Experts of a small language model: 32 experts in each of 7 layers, 294M tokens.
Below are experts of layer 3 (counted from 0) of a mixture-of-experts language model. Rows are named gate (a neuron's input weights, with its number), up (a neuron's input weights, with its number), down (a neuron's output weights, with its number) and show model dimensions 280-319. Each number is 500 + 25 x the weight over its row's rms, rounded and kept within 0 to 999. Numbers have three digits each.
Before each expert's rows: "gets" lists some tokens that make up at least twice as much of what it gets as of all text; "raises" lists some tokens whose logits its average output raises strongly, later layers aside. This comes from a sample of Wikipedia text that the model never trained on. Tokens count by the router's weight.

# expert 30
gets: ".", ")", "\"", " States", "}", "]"
raises: "\n\n", ".", "\n", " He", ",", " |"
gate0:441463511510488511475494454525518482506513487491482461497489479495491486519499514509515455483490510500524524509465534513
up0:449524543515503518547544503478494537513513513449528495490479470497491475501510516494495492500504519474485470499487544522
down0:553482462547538490535463527467467505504492480482542540511528473485518466487506474478472523482486490516463463522507534471
gate1:522490478498510520498481472514498502446500491523492500465543447469484499481480506465550487460462468452507525534490462489
up1:457508513458470524524466496510493494489467513467513510523486458504502495452465487532460464521561524478493483490520503486
down1:530489525465503459533517528536500483497544480532467534484512529506493481436492533503573473515470518514506506530525470493
gate2:492509514465484510484504493565525467505522515506483512467463485500519537472521486518514501489526550496442528477492536480
up2:529491520496484535542499512479534519518484462482526500513495493521525473502514505495512475503537520510489480514523509506
down2:518518486517490505513561525474541472433534514463446499559491482460521446524522477513508478484485470483502490487524589501
gate3:534474451477497536479513478521477531460457500535495432491522446479573546489546465492515474493496508492474518497515514490
up3:529521521490504535451487539503522478531525513444472475501487491492557565505454499453436519456485537500524517505483474553
down3:508486460498460531447523464425484503500477493468483494462481456477494533504510488473492497474524483452495461494491500572
gate4:515547514539501519535490493523475482471494486528509514497457511475480459504496511549477498515509487500500518529483479535
up4:519532504475504490471504505474494556511516518482478516511500497535531452499495481523518489485524496502539476455504499545
down4:497498496484522505533497505533493540484531483456512502517522494499502529520486553538495487506515524477490536492520476481

# expert 18
gets: "N", "S", " —", "M", "P", "H"
raises: ",", " and", ".", " in", " (", "-"
gate0:457505506472482497451457439451485514460474516482508476513528477507518477494505467493426501488483520508486482523511494500
up0:538512488478546535479530522511514516493532468470479479470469495485483513481530509470516581521513450547472537523506464473
down0:542497460475500502507489542528502465498502497494483488551489483502463532477489528497483484504497516459475515509504517484
gate1:493533509501486458451511471492486440497430483496545481432534501541526472506488487469496548484535505480522476502492465484
up1:519515523512539498493460448506478503471472526523532455463480461507541496537516513442531477547536499474497475451459495507
down1:478511504448504515459530476545506500467524490513517457479521518477495474507525513491493546518499464503492516452485553493
gate2:494487514511535476524489496523520502461507497498513533527456529508480507497470529503481516475482482504500485500447510485
up2:530485535506509452492517439533513481517528466548481529511492509507517494480477508501514543503509460511528524560473520536
down2:483515441517499478484530512558466512485515525514523496496520468473489526522486502473510515485478517510546453528495521462
gate3:538501494521487485520449524515495445505487512473528526503497503486558494512504532501478469488475534479467492456490493466
up3:482546508453436490497560518528538488466497479523485475527489519489509551533534528519495470468514527529500459535479492493
down3:489496531498505504548522486479519520459475529498520484454452492538519537488504490502477496512494543496460537498502522496
gate4:479539491527523505499537512469507521528528508498461527574517480545469502524478528457492507457486470469513541483510503513
up4:520535536526477538509485491473524516539484506526504511528503472522463496507477521489485482460441471530525529479501505510
down4:524525498459520457504521493514524477492506506539508486458520539501496532485476499432496514469474496513503516490499520519

# expert 0
gets: "=", "\n\n", "\n", " \"", " In", "In"
raises: "=", "The", "M", " former", "In", "|"
gate0:474493487518530467475508456498456472512480516492521478495508474481558541458487519519575491475524488502476465515498467497
up0:486467471488474453470497500480542482475472444477533543482463516503474501487490496521500510481468444491490505504476561467
down0:484517486521504471522487532541478491513479547487494495509522524522508505533468504499500511523490516525515504550544508482
gate1:520504499484478459501513512432474518476437509503471517553510519502500544508464519520502521531493515488522488495478513493
up1:474464525483541526530478516490516528509501480494505516519486470485501487516458514491493530513509481490572535503500521474
down1:473480521505518503514512507476529514537523495509517512465476501489469521501478480497452553506445522518490542489528493480
gate2:491480490499479497505566502476470474488472480484491535497478524533514461482476495457519499499504492514484498521508502549
up2:483506522537500497511518494486533448512507536502482457502546508465502508519506518501470514501519473514491506496476535477
down2:513486504518460499519562516524495415524464526487517472473476467498515470468494519500514491545536523505522507509521511491
gate3:465489546528501475492454496517498507458476487520479519499467481471506495530534518461492510496515485541517487488490503506
up3:517489543534499490536499526508513485559515490520495531493481509470524530506511516509527511530524488515559496474513488494
down3:525505467522536509473507497469558499479518470497518486482510483472521509511509490514544518456537501490545506531451497448
gate4:498521495490454497507523471503446557503490475478510501491518518455488507470511513466516538460509467508456467525458543523
up4:485536502551540525532531454532490511449532491517527456502509491490437465483509540516510544516490462479486492530493508524
down4:492529526521481510511531481496502508467480519482485459532521463500423506529476464500526539518529496509506465499497505486

# expert 4
gets: " and", " as", " that", " was", " which", "ly"
raises: " the", " he", " a", " many", " an", " they"
gate0:497502527539458558504485472516503521516510535477528499542480506521494503489462500525522483519494455484503498504477497490
up0:469543485482499486468537479472480508517519503481502515492473488504499541527510504483515498551516485481509508461513496537
down0:559467496490511537494492475470469505467529456508528484497491483494518554501500498518521512495494465492491534515502494458
gate1:498468481516515491487484524459496454491517488505477456507484498501521477519478510535462514514487487476492481459528484521
up1:530489497489470505491444517535509529508517526501459501478477518542500528483543493505524490513503463509512538493500500475
down1:494515481532474551532502510518525486506496539528514515516471523468485521470520535494484512535533489503515498516503497543
gate2:509501483499481528506487519546510528507538448529540529498483499494508503513517465490523494466498468496486521512473488514
up2:496465487516467508505509478482482489487516415503501522479466531512534559564515537533481490504536494500502514541520500529
down2:512534506542507487461502532521538508478494465519477516511498486537539466450452503495524493527481492489490485493519556504
gate3:484479522498486531534513474451507489488500482503507562536473490478489493503501535521488474480498495548504550524491483510
up3:500523511467472480520518526473484508478503528524482505504528550531499518508479463493476490473491505533470476498466498520
down3:558481465488474484499527556503505523516460507497506513536505526457537525517499507485488514450492508479518489506473480531
gate4:474505545483478537505474511480497500458491496467531512499523485513495512468515524487491488501490506479447526529501518513
up4:479501504522476523527485506488502495515546486572486533524513517521467473484495478530531457518469484504464563522519492518
down4:483528458502506489495566517504469528508474488505503504531467484545506527483448480467516494538506472520472459485477532474

# expert 6
gets: "19", "0", ".", "6", "–", "5"
raises: "\"", " upon", "5", "3"
gate0:478498478489511447483486520484520491490494465513518466484469473518507539496521505486508495520494511489490469485500536474
up0:516494516555525525550515503483569463496471538475511474466497446504510547459540486484510485517550511496526491521516561474
down0:517442498473501518490489500477451522483488464513484498521513528496484514513508533515477501475468500487501536495498516473
gate1:517470471470488520517516516489486498485463482510477475539493529504481492491513544497498505512527504507511517513495516544
up1:497489505511500533501479494518499508481498522483515498470527496476465498512501461480515504487519516468512512488554472467
down1:488477502507472503457529485487468496498509496515525508465484496510480472519511530515494510458496529495504525475454535464
gate2:498480472459478510523510517526485487505468477497476492537528487466481499514535533515469526525480512517483467449491445547
up2:542477488475499448499499532536502509475493510506462477512483489462491527523509511503451507513475504494500486480497487546
down2:476532494541485475471511492493482552518506481490498511507538525528510540485495455446506487470525471539542453501516479504
gate3:476495500491536506529470503498457499522479481487437520524470454502518479488510555516492534498499470537515555484461512482
up3:488514441458508489472477501468525480444520520524512496490551532501490513529465452475495458479487528503528483509517448496
down3:445488490509492477510468506504508537511486505556477517512578485464506516512473459532505485528507493553477467485528512542
gate4:478466495468496494508500469464553475469525530477494500469451470462515489487509515478489477498477506519471500509507512490
up4:551483489512519512512506482482535511439479516507506523475473471477509522514495513553519499505508524509499502490529491499
down4:496518498463543519511497464494533487546505501485505556487497495452508511489485491536497523491495493515495506478528513503

# expert 2
gets: " |", "|", ";", " /", " won", " She"
raises: "  ", "\n", "\n\n", " —", " 2", " being"
gate0:508477487464485500551497559468522468542530507480515465472470522491521476505510477544533524539497525484478449500521497504
up0:450499519498511486477461499516499450457495491457475484510526529511515489527509469501483477483505514593518507515499538503
down0:493530500472448507490483491492509508511489476479515532538460445552508508462559535511484489548478481519508496501508518512
gate1:501535530478476501488492468498480553471475471510498505508480473536472486482495508511424512500522493479511515517462470524
up1:520454519515499505539479506478479474506507517468467499493515533444510518520518499526471520492467496506509513478521511488
down1:511478533501457495499528484538501495488510500459518498535527515458513520471487496453466502489549544445524507468523537507
gate2:539516536490495490499536503531472504537527505502487454544489542514470486495526467486530489473527491476480504509466535485
up2:497475479491457504499463510491506470479506480457517487471514479553482517483490493480478457486499481479480459553511513513
down2:501506518456528493513480540467505455539501468514464465486482505528475526539463480549519508540494514507481499474493483507
gate3:491529489511521460503514522471499510522528505496497506487514513505501509527530508528523460522514476509495545498507518452
up3:463482523531467476505533520488512527485500502492490518512481522536520439507504541473530516504522504516524508481518499504
down3:485497543493526438472488546497500520472494442500496507534505492515510495501483492477553475464491465518467471540471483512
gate4:472464499484500547537504484450499504495510512479459505489450520510505483497475464465529491540466495499471526525521516467
up4:452488518497504506532455489471507517511502465470441542479497502523511472493490461483499480501502481504438486531471540461
down4:465502510506490509502441465478490489538505499477465486481475485545486496512433473541510478499486495465488503478486520465

# expert 27
gets: " =", "ti", "=", " December", "″", " May"
raises: ".", "-", " in", " to", ",", "\n"
gate0:511483527496506516500494470471542512565520541500490491492518521472464500476502529540504515519500489505532504534525499493
up0:473489545528521504507492519489503491527547497536500485513499542511497510529488524534506525497472498514523519510529499559
down0:523527489484561501496519521549506456552499498509466490511472474481496475479515470485515489504490476515473493510490486546
gate1:490538459476496504493508535437456473543539491517509479514522521530467496512530465535543536479534503548496490529494527480
up1:497440496465523489471537470496455516464522477517534530486467495461481476519531495522496537501500512504493518483500476452
down1:473468521503529539523540500468508533528490505529511528467524462486465479517498498524549487526483494549506502484504493514
gate2:475497511530528484480487479470479500516491488520484496490516449484503501461541548482519505497567504497565498483529535548
up2:544519516453500467519489503477488510560490469513495477516469522488522538501493476512484474497519502457480467496457463474
down2:482525490497521478489514509480561492502537487502479510462498477489476505509523528517520525503513530521491515510502487483
gate3:472481511458547501519477507463471495572523501517480512498552471476495510500520491498522530471462522521476500505508532488
up3:487510539497480528489500481526517468449503514494514502472448510509516492481459500465445460492521482483582482480513460525
down3:503510524486503518492503528473459457523438547439504510498520490480504474473509520509564513459481495536538513462547564505
gate4:492485479496466488520481478471465491486465494514521500512498512528522482498471487477476502529497487479459523517498508535
up4:517518530505505503498489525546584531522577501493494523481472544502468473481475528499538520441477480482481499522506462448
down4:518440502481483533529529466509488508511492492543484490522503515503489556533525514512505485511532504524518530478471447507

# expert 31
gets: ",", " (", "–", " and", "/", "{"
raises: " the", " both", " and", " as", " a", " while"
gate0:490475465488485494492506504523503482484497465522529465513464540491470497522538467502547528463475517513500511495480492504
up0:493461497520470479498502507445510473546541510500507525511487524516477513467514527514515521512505498493480465496515495492
down0:535436508506487455517523523442499473519456506462492493538439497476506519473514471487502507528465490480484468524529456479
gate1:488488470529478527439491483488502463498474486478521492513527509502488478483476507534501473513562515476511542525441531483
up1:511496514529496484518548513514497538530469465508501408485486509497472554573494481448509519499462530496492486477532541530
down1:489517523443523465486468512527501480505529512521529518488494522514444501477496530515472495478525507486470517503541493510
gate2:464485438475492522462507556488484503450510527556532535502517497517481527463457505506504515517484519538508498516506457526
up2:505533510461470516510493492462487470487513508513510515465475538535496500517456484475499499523537495505470502451509436524
down2:456501474480515515469463501530515558533476529499528491540465521460521552534490526477544510503512521492459479513507491463
gate3:517520497558522494513498537500534525496511494425510508477488524534466519540495494503518498491498470480520512494543457493
up3:512501499517479503480511536487490435522499491480539482528517553514486536513493449519516467519466520544500489491534472492
down3:515466432535514512501496530514505499504516479528492554516481543516499557502519493476527497503478453478490484498520530522
gate4:471518474509476550474495525540504508496525440484522504465514453510522528488502511492502523513508537505442496539546423475
up4:513520501511478529502496481524522501527577486480516539532477531551526511470479483503533496510514529512490527495468508517
down4:485475505502546500488531460505455489507485541510481502500512463536496455528506459488513520504496507528517506491506472474

# expert 24
gets: "s", "ed", "d", "ing", "al", "ated"
raises: " in", " on", " by", " at"
gate0:546528464479510481462501527511500487477503471511513486513542497500535531505511495513503502490482492527518480512526504507
up0:507527436431504480481483510471433482474529503507491449487559473456492459490503504551461518498530495467494475494488430527
down0:522490500447478510545480448535454507485512517555498504482492435462491515496495517473540501526558488484517507496469456533
gate1:494491478501489486488466521508478445513453523449496498505512525533473485497494502473533486466498544546474497530513502480
up1:493544538532510487539518487540482509491471495501508540498498502513483502482505507504513524500526474494468486460515515521
down1:510480473456470546476459488505487482526510503462478466532454513520494469489516539535496519477522458520510499475503555502
gate2:480499467490519502480527544521521495521499456507520514469523501511474476544494513446525500458514507485541508539528461522
up2:503478521512512521534547517544512495518510452463483482472491471532465452500510511489520524529516501459538487474503483523
down2:485484461488432525498468491536511510535502555472519506486497472444513496482513474435472430540510522509473495508464478480
gate3:513498511491506518478490514478506513461500485517538467552521501546531510507555507494538515471517480552519494528500457491
up3:471526535507466560477502483503469501501531511520480530467503495474448466524505470498526448524503531469531491469487527509
down3:511475488487511520484521533498499465501482505540451527474495512518505491468492458441540526521458511540505481515515491505
gate4:521463501496477482495511459452501460518533546524498491502503528490422474525475481471462522477510507512513525503543550503
up4:512496483487482471525465477465509542517544508532478475509506493512480468504521508540490480513428501466498509471503489491
down4:489536529511501511500495513539512541549470527535558526517451487458546469498450505481484488502500499478504481519482542489

# expert 1
gets: " of", " in", " for", " on", " by", " with"
raises: " the", " their", " his", " a", " its", " them"
gate0:516500524487546483506514519499529508449525472475454538550520488515499567508510482521484501477523488495501504512548518473
up0:510508472454532514480468508491488452472548468492458499563490495510506520495481517513495477508520476461527518484539513492
down0:531484520479492492553480497511525451511446484514552507485514471493504495553508494494491575533474510522481495510498480508
gate1:528547500492498479497531484479504485499521495509542492518504458533470530468505482494476509470527535503479475498509468543
up1:507512489489477519505515465480486489510474494497481511485569515551518557475553508505431520467514539514504457525510486499
down1:465494479515511470516476478481489537479497495504492487440543487513496489510498497502519451478490460499510495486507528494
gate2:545486452493508480482498539472508464451531492491500493502474473516498505500546493491462454484514511476523484547539499524
up2:459488502511491545521498536498476504485460503530536510532508539507483512522500479503506502526486513547520483457519540483
down2:479504493536522519513475518501490473508457486473442526524517514470482522517488492532501529462487546527523529463506508495
gate3:534475531486446497513528529543519495462561499481479524530497470538488578502533500523507519492521475502508510480495497501
up3:475460509503468500476524534492511497515520486484511499514541485511489515508477496532470536523501535500471505499526488533
down3:531481476532498538488469498464512475498480462482480528478468523500507475577431478457486491533523527510495517504540493502
gate4:478555507518517436492480500501464503518491499527559480543514462501518489491525475493510504531513476515471460452492508477
up4:483489454495482523500515487498542511515496518488480539483466481519446520546516512502531470515461498510518525529489457466
down4:501532514515531512504527459501526484513516490467488521485513517483475524501512519510475514480512521521484502538498512515

# expert 21
gets: "|", " |", "-", " he", " He", " she"
raises: "  ", " D", " U"
gate0:489500485559502477508514500510490503513504477461486493454458485508513489474518498481546516459489538484485455530494538528
up0:488490542487478490518541510489489552452530487520505516488478493480512489475472469491553494498520490494489487514460518492
down0:468529501490510490510498521529486448485531533483492486485488515477518489497543547540497483517493529497518505500476478475
gate1:478506517535500490478528471455487545525523466473517475515529562525512482521484503524520493483490468481469518571514505497
up1:482456504467497559514484537491525492491451498483468519515524501471519577492503532476485459501516486526553491486490512511
down1:490506519490455534451477515490480486515502499499504477533512499497541473521497511474510460491480471486534483487481470514
gate2:522516462463483548510502484475477490522512515489485495522529462503490499471494445487471500455517511519461494498543458486
up2:531500526510507506480461532523541497518505504496530503486512520472474483496487496487480480541519456494493452507527514483
down2:511490495523482467442488491543486580525482524535477496499491540462510493516475521467492507487452500532498475504531538516
gate3:476478541553516502525522511469555465504508467529520483483502510476498451487512475491502454511489502518493505506499487438
up3:511514493465489484505518491517458483505518560471446447468473480485490478501479487529513522509496534518560499518546502540
down3:500481498541534501542496480466482483464531518523487476518459526482466496480543498485519446481519509492530513517516512466
gate4:472552538495459522510474515499517487548467473511494532493523527484469543484473517465515503506504483486483499522532511500
up4:541458481506500507449500523523471475478491520534508520493499489499516486529516479480483502524494484544553497470508526525
down4:477482478504478466494469515542462491482505557466505473525471508507486521472497458540534473481537527476505456487483497531

# expert 29
gets: " 0", "0", "1", "2", " 1", "%"
raises: ".", " in", ",", " to", " (", " from"
gate0:436479508520514494496524508507516488518503478475464502494474487495481473521496513488521539494496509491451470573431493525
up0:496520497489507515485497498465410474503509486501482528491512484475513547485528509520514493505477511499496502489493505514
down0:436474524538458515491506549497526505465471495499543464504523516487489494486482502497563511494458510488517469469484455484
gate1:477533526470493456467502484488438517507487479534540526528544486542469487524526489504496488489501508535524512532475467518
up1:502471462497513528503505497525541524475516508478490495500486496460530484473494489507513512520501533509482476466543479470
down1:502488491509534502503506518538463413510471462527476520496515493519494490512512513479484526489497489461521530506498472482
gate2:507484540508517524516490486464500482518468505500506477481506522471476533551473515493532492517493526480495499551463506513
up2:511498548533503542503478494489519496506507490519516508468489504507494512540474488479497494555534534492489511497477497513
down2:532564499532511508506518453523517535519502498489499474511480522524525502487482503506487528492496491487464517507500511458
gate3:498487484502523485506557484503512478507501541499505482519489514500480451566478502467541520516538467551492522503534486480
up3:488509535547472549480492509523534482497515478520463521475508480484520528469537464515517543501479517508493478474527513512
down3:507455536483489451507499527471503537525488501541541488545498538518509466520527489488491537517458487540510535524516514483
gate4:512472520497535507465497533513482493490468447493484477490514489520465492494488491468487507491487467462527513467523499519
up4:491494471489494473520534500502528493497521483474529458511488502488532525481460484518490475504480520490469487560491491484
down4:497521495497490492454514467471474467517476495531521473494503467517438465496487505504511464514507487518455506467491480506

# expert 25
gets: "e", "a", "i", "o", "u", "n"
raises: "'", "-", ",", ".", " &", " and"
gate0:481506522494468532570484490489433492502488484487516474533452447502482470510505462521501468511468507514498482531493495501
up0:474500463515495520481479491474468497480484442495480477543502475512460451491500467501456482501488480535492489522525450492
down0:513479457526551490477518467491467479528503507508511514493500459529514504486511529512498487558499471496490512469528513517
gate1:506524534498526469524489488485460503539484511490506490507496483511451544488507496472528461489494508492508523513501473512
up1:502488524491495488522469529471451510544511476445491525517515463528480520505518535474494429524489485525487543499500519489
down1:520548492530476512487489491459504462464473483455483521484513526473484485492520469478463499492497469533512507507480549490
gate2:529496501495497529524514506521526499469529460446494472434519528520473490521475510509506483489495496473519501505542462490
up2:460493499470502433515458550525460445483482491461501502461518491492506513480504472483539514513485522471493509522515519496
down2:503487529532530480487498506501539511449506502507489507462489536514524487496473486515478485513500476483511510545492474477
gate3:489504528518524481496480497500507487454499507501486497509487482460469503524445520508536519454485533521534544525504536511
up3:544470518459481483493520463492515502512445505513524535459567481512488537468502483479495466504486519512510468503538481481
down3:480502497459524498556519492553499569492456513487454546514482507474524507477509506482492489529494509517504528497535508520
gate4:486461511532502468460523478532501516533469451524491548464474516511443455493462531481474409465523520528535481518504504484
up4:509507489501517515479536507527493505506510482494504505512475540469503512486538534488490481470479511537501481512453484548
down4:482491521498434460531480497477577482468537489457479496515529519485514472514499515515493478479471515490447518533500475481

# expert 14
gets: "-", "–", "m", "b", "K", "qu"
raises: ",", ":", " and", "c", "'", " |"
gate0:454507476482527524526469499467485525487507481514491545489498528502496490452517479499485468535509511477530500466543452455
up0:528504479444515507457511528537502515495544521486475508469516499455451479472506465523502494503483492440520439505506470476
down0:498469501497499497501554497478508540468490481524489492494520466511556497544548541518532502536491509511503532524545480466
gate1:513427531542491503528500477476517495495512523528481463457491510516510495487476550469522480520508580488477493510482471458
up1:480512449533494478471518481495459490527538500509489524521479458488506490481520493474481568530490466548479488481520482543
down1:511461479513537435520479451511468542472527504479504524511504520473487496486491491491503452490458502466538522555473496516
gate2:485496444514497496497518474451524475554472496496476506515536486512511525470513499491531474482520469475516501477465540528
up2:478495451540461493486521488539526500494467494490506514518526529502490516497490494488510505498502473481517509493475512533
down2:489478497562500524501510537502517489448497496485485489524542489525532524483485466483515510510514477477534531527515482482
gate3:488486518487456494541511508500484477519524535484530472540518492496492544512519517533507475481496556469488496540487523505
up3:512462517484512520505515502478503487520473481522479478499502516480448510506511479564469506469487474478478483501499509512
down3:471517491537522482538568527499505503472478517448474512518533513456502507497507475499456550465501512491478498499500457507
gate4:507495486473526491508491496516466475494512484553503531508506527451512475510488524467507471503473522534527468461457466518
up4:510519522504523491494505512499501494484531481492524506509504502548540506535533480536485493483506452470488492526474477479
down4:505491515528512493514505455482510518568520487523501471508494530510534486547484519516499521490468510469479519463518561512

# expert 7
gets: " 1", " 2", " 3", " 18", " 4", " 6"
raises: "–", ",", ".", "-", "C", "/"
gate0:493519451505510521463498492457498526480518464492494522503498488544457485533524479492498469456477467504488459479497505486
up0:459551543471540539503503513504524490500504535546492508479464514512490507504472504526491463475529468526492521496520488480
down0:464516491512488483533496495486467514517501495487489520516466527512472475525481520511538462478512502492490454472493538506
gate1:500504532521530481509520508545531497514493483506511499479511453496520499493471537482482526490489524481483454459439479490
up1:527491483475505466530513486502509474484455475503540519495497474517494530497500525527483550478459486474554439505428505514
down1:434454520545528505477523467511553474515490493514507472550496511475521521521480494468518509524509472473498469484529522524
gate2:505509510461498512536494498515486518456499509509511509547533501473502501487525485499508482479473503471515495539486525507
up2:477526497486521504493502485537480471525513484463508482456489505488477529558515525501454518528478499519502522522488458510
down2:524506504484523525463482532530490483479556530496502494505515513488478493516527456511462513515483511547478490491521462520
gate3:536556519529500502511473513519496491478482490485501494475468480482461485526507490469530478503506477449488487525476511491
up3:513524516509480476507501517499516506513459536504499525549521528480504503517527484489469488484548489502488520461492502551
down3:503501480513473488529525520466519492451524467492474496493459525516511513493503489499521498513470504526504495506538503496
gate4:473436472520493484502498491553503458497504512514498487503452488527491508527509522484499556503513470490529488502497488497
up4:479499508511491490498482511508488523526523578469429491503527509494448482512519511495530473459535516506552481562509458521
down4:532499486465504505520480494498501483546442524466517467487516475526527460480515549505525520469450544525502543497529485512

# expert 8
gets: "s", "es", "ers", "a", "on", "y"
raises: ",", ".", " |", " and", " by", ":"
gate0:507472473514508509498497515493483449456474487525522494501484458506460498467462489470495507512539517524507538472536484472
up0:515491502500523526484524521493495485467484527519496525496452467494498481523506510437520489534515509508501516486514505511
down0:487503463479488493522499510497518496479528514474496431454478455445503519516443469480518500517486489531499490435479524482
gate1:469526506514492479509468499503522497484513499532519495495469450502523468499561528496516491473509479462491494531509532457
up1:498501478478521513401453487503478488536523520508497538480495506525463517540482511499472520506504499512496502500537490495
down1:535482541518504523496475468518476494456501525476463517499508480502490467487474476534447506475485539519522550533500484486
gate2:508495511513480476471518544510543534510525473486473485515471470464481515528522494520469481459540522508449513495468464489
up2:507532558485539480509486508501499496488545487509493499493475526504479500497506504505519478453502446478477468472486493483
down2:505509526489496556525538467495506495457501515531524512506446478521528545526514472497457490500538511533503509483507490486
gate3:507442527528524502572502510452486503514543516444512497511457518502524483470484536519466467499494496499450510514491497469
up3:485523467501516472470543476541473506545498498522491489497554514471485522507511500523513517513476462502539502490478498486
down3:477510503510507431475463519485508502524518532509523509533517471532492499481459443495507512503481487482524464495524457539
gate4:476511491497499512467498511555493490443493520506477547502492509492464542503559523519525477474499531558503487524495542510
up4:482453506497493538552496479502509487455520492561489500515500504450532458487509512522527499507485502515507531464518472514
down4:520462521454491507480481525510464492472512546548485508510518449513487469469568511535508487533477482515474486504494509542

# expert 26
gets: "er", "D", "R", "y", "L", "B"
raises: ":", ".", " by", " =", " in", " at"
gate0:549528500542460494506465465508476518493499505520489458476524499521487505487552512509522478535497489488553497514476444522
up0:493503499471481489492482523484492555499515517481536492470508504527495491489522506547515472542498531505500470504496523514
down0:481494487473437484484547474515490491498458487461492464467556517518505489477479527507508507472448505507474472477500506512
gate1:458489578487547487488485526491479473508495525483502483503466447519494530477517526475484488542492493528507516485511506534
up1:518510520500543505507520502509484514523525531489513518483479472494484463464511479502497463532455478508514513479478503505
down1:474514520493480493486473509518535488527515488492495491480474504509496469458539494504506474476554474540492532495500511518
gate2:466480539494492527531471487519556488527542488510498456467481506488504489567524507499497521459476528521489500486491494487
up2:460523470550496495461538527478470510470497538533470494530492554454504452466508544476509517510478450495440507487487529455
down2:511480474490515540525545495578476512440481496473475520531528473494524468493519534473529554493507510492470476509519448472
gate3:535543492495482480511502468505504490541471533480470475509462502490457492510541536494511520486495486529473507470480497517
up3:490489479525514523490508492483517526537485469507496555519530488468491507496470493474489481533518496507525472503513520500
down3:524508528520492499522510554504495507503503476456527551496481465510500481507459478504553487501505533507534479529487492505
gate4:504498536518562482473519524480468475524526523542499507493489519476502525513505546473489480496495471495471494506458477533
up4:459461467483515499505469459484504452513521477492501502525504488507496471452527517507486477513497520477501474502503478487
down4:516499465443491556550531487531501513496507508461539508520487526508503499463486474538487483534479500483495502560478470506